Below are experts of layer 4 (counted from 0) of a mixture-of-experts language model. Rows are named router (the router's row for the expert), up (a neuron's input weights, with its number) and show model dimensions 0-223. Each number is 128 + 24 x the weight over its row's rms, rounded and kept within 0 to 255. Numbers have three digits each.
Before each expert's rows: a language model's description of what the expert responds to. This comes from a sample of Wikipedia text that the model never trained on.

# expert 49
It responds to: Math dollar signs and stems
router:092132152131126136142128113121086118182111134135120076131143187126121160140164092120135101081112151122134121076134100167141095132170090108136112126125133111150138157139122157146127073145140110105140112098105121132113126129145116146111136123159143112113140167103132084157122133106140120169109167125134143144147107112132092097163122093119161134114104156098155085124093167111136106151143110168153122180136124134092133149172108157105107118097149101114168135075076164149109118137123081128153149124108127147139124117132148109150117174164134149103109142169104110166158138122105125120114148150128140146111097137130096120121127099157179171155089135123135156120147157132145072149118
up0:138128182107083130101156126111141112141108135160106087130101155111116145139159142108126119147126144086103115108128113111119122095125123157141089126119126141119115127087134143121131151173127121109136088146101156154149125126119093184160166114112167122220115113150150144099091108168075137167157143117098105165135154117118163118165121139122114130108109167139127139155117124138136119124103134158167133167123124110081130137117118102041105109137129149114111147117116116114144126134144128136139097160124097135136078166073122145097122130128093132156105124152083112133138113194098139173124149111143145173126146119115156105140174135140136098123144111113144115125123102143128124131088
up1:089142116139132116135150149131162108147150104135160082111148173109176126191164127114100102127123097149103098106108117108111160125108140130135117074145138130151160177141117105148125069130173129147109105111094102081148126147131141136102114132127106113158164144131102119142134112108130157098105101127151100156115139146135121127134124104130134204126109155148143102127131151098107122091115113139162147113131130145078113141141112115146122131153109115106131122149128155096120124105144080145164162076135092085158134119116160097133118114148125178124105110087130152145065128185106095164142129123103121155134124146193109113160130095125163144141124131128114161143126104138133123167147
up2:123131146078131168090191133142105080148125112099135117147161136138109121198153100123108096115148131126136112136128124137134136102117138130126123140117133092172120138138109099119087095117091075137113137134142109117142131119132155134119119151108132098140100154140112133105161110098173122156104137138137113154128131105110143083167137110124132139121151121166120099156157124134145119104120126151164120158122166144105184120121079133136141121136155149100146121095059171110141148154109161171131110164146121162101087106174119111140108207118137132119100133139093143167095138131050164121148134117098143128095128164106108122130120142106101134121134124125143118126138094140107101158167
up3:132118097169109136073111129107116132105143102089159169141125132127106148094121140130122146131148084125165089130138108135098066141125117095112119146124140107136106150149131123122086115101120157138159124142093121054161152159129091122124094138127142145157144181089152121117075166092123145116098164136130111098151106115126106135138061101134140111116133141140095105145101150120103113131114057177183154142133142148149117142145157150126173121096132108133143170126143181161118101120126110113114141143157083142135142120150110134116141133145113134131119146146137130151133116159112168130145154112113150134135098147129102137168129108176153141115091096126166148150180119126132115104108
up4:141114140157122143098150106054164145116108135126131110111117148100129147130104121149123139094137088124141103141123129122122123080162098130147084119192128142141115176122137139141146114162137122096138103115139112062177118169126135141122126146132099107101052152139140156156129151124160145114110125159147137147074127141093117133144127127147142145116108159115129112098085126086129109105115151129156131132102151112126102113116145145131135156079135133139119117132128150138116130128138078085173125127105199123169143132170125113141156162121110095139099110084148137166141096118174151137113109169102149145107150081153120127179135124102098123128122160147081148120129151149147126103111
up5:139141140110129105123095136103135171154147100139179157122112181135107114177142119107111139132125172070152157123133137163095129122155118090113154134106116117140106090158139150130095098113145122153163108140097144132107128092084107109113115140166143140072132155104159114147131174098137090162097137141151123147117122105131143142140112121163128158095089114141127129112121139153134102130149117138123106113126178146082073107126111126084158142107114094105098136133057152126129132114117113150115165150114149141154113166173145121132133177115125118157138151133081143145139149118169115132065130140152169123133140137139129076124151090105139102145115122134117141145107074108147147138145
up6:139075140118116143134111143185125105199094178140113114102114186080090130122119112126107174167155125103157123080151132151137112150128118128132112128144139114169145125105125111138124111120133128157137136149112115133146102151091094123124128152136094110129169104097117125142152127142138098183111159142101147167128103095137141107165160147137111148105108165118133107072127137092078131131111119164140124168103109130096165120137111083137138157126124115166160102076131143158096096146132105115112107096094147144124101139126127095146074155125132153118122148124158155105094143162116140111122163105135136138170112153157135093161118115150145158142124152128099099169145142098126130117106
up7:093112097123142143174150167140100097143085118159120113124127169107093140091142087098132132084087116154121132122113101167139100133095092141166111143135099099144092150142110113115109161119169131119152113118130151100160106107127120143119093137142161088125092158097127127129118187103135125132145155143108132110170133170144159126100109137140163109127141148108119126142123152116106129132112118158145148122136085106105137145096111144117137079093140104170141143101070130165162157096144139159129141103122169121144140155135112124114130099149118141119161153148107137161136139154147148090129155173115163134174120110156125116123137100099071105149130122101143125175100137186136084106103
up8:102140145106129174105139104128154109142090134128138088120159093109108148166124120116098099112139126120103137110125148157147156136146158174171092124091133080118128120132113130135151139147129113138121106126184139084116130126110128101118127114076126132126093152090119149131072118164134109112134141087131134181145142114141120155117120104110124130096151166120136149109142161125123121084110126160144111163115132140119121142138073130110105154094140169125133105133134168121173139111143196109129113129103107143136108137109163129120169149092138144088081163142122123158097124112128142171166173131098134119175109119164089130116124163139143098180132127090120121174121128195101131108141
up9:097126130114134108122116129149132127145168101133104148133121132097187152136086178085119155097158091116080129106133112065107149164169130155165154125140125133125098121123131126123113120162152109114094122091124149114143153146106161083122127109136101175178112121105136122148110112077185160150177102138120096155145123113098147111090096115139163107119135132125133145127111105113127124137164136163097101165114145145121156132110095133170080080129173128143114162126144124155117159137121098157127108116138145137082127118115126144109126097052130113128120166125149105167132154101111193115136140121118115110164122114125139112128111128142132145162147178117156113158118119133132123116118
up10:123129167112142091149088123090144090172146157102111078131109127127109173150134129125130143091129143131143113116109142140184122166149084127085109108136135140163139094160116121109105081122114127107178180127077158111111140120157092131144144102160110119110118113084109122155116123130145132095137169144142100133145157133128097135120102093140171116112134100097160101152146138125121094094126153115116103168135142170120158103103114159103115127102133119121158149141086140118115108130139093110165149135130120116144129185097116166153148157097132149140122074112165122126173146127098136107142143174132144127139115122117119191123116129115081107115139140157098125120145163100185130133118
up11:105132157136126111107128128090096094161110134109136087112113168150140172121194104106137141112120127122158128139171105141114146112098131134097093096129156083099162168101166134176131106125132080114148121120129124101116132151158161119125200186111100118126106178138127197112170157106144115134156139096114135150133125117093103124117114136139145106109141164104159138132104094141141146088133124127173134144143099134147110109105125151139122108124122167111152143130150163106107079092132125134159144104118110156114147136128154091101122131133118141105126100133103073134136108127110124108118132122108170157100095180136154158135131073084107133105116148167139120141154146134148122138126
up12:094116141168221088088090127111126139158104136117122116090112165138139152111093112125145140111148179146158131107145146113155142143180128130137139100167097130160168156095138139115147111160128113122139130118135133086084130102109118144117139137138122119070145136115101108166111099115117145109128130113117162165112112111105103104170106141153115109134137117133156127111167105133122128110143130124132136106161154164095137156105120128086111171128113128192093112134121159119136092103098094102120104121108163136159117107132115109090096112124157114113097109134149130152141130115139139119150133117130148144103081135152111138126153132153190121142161052130134149131191139119107127137093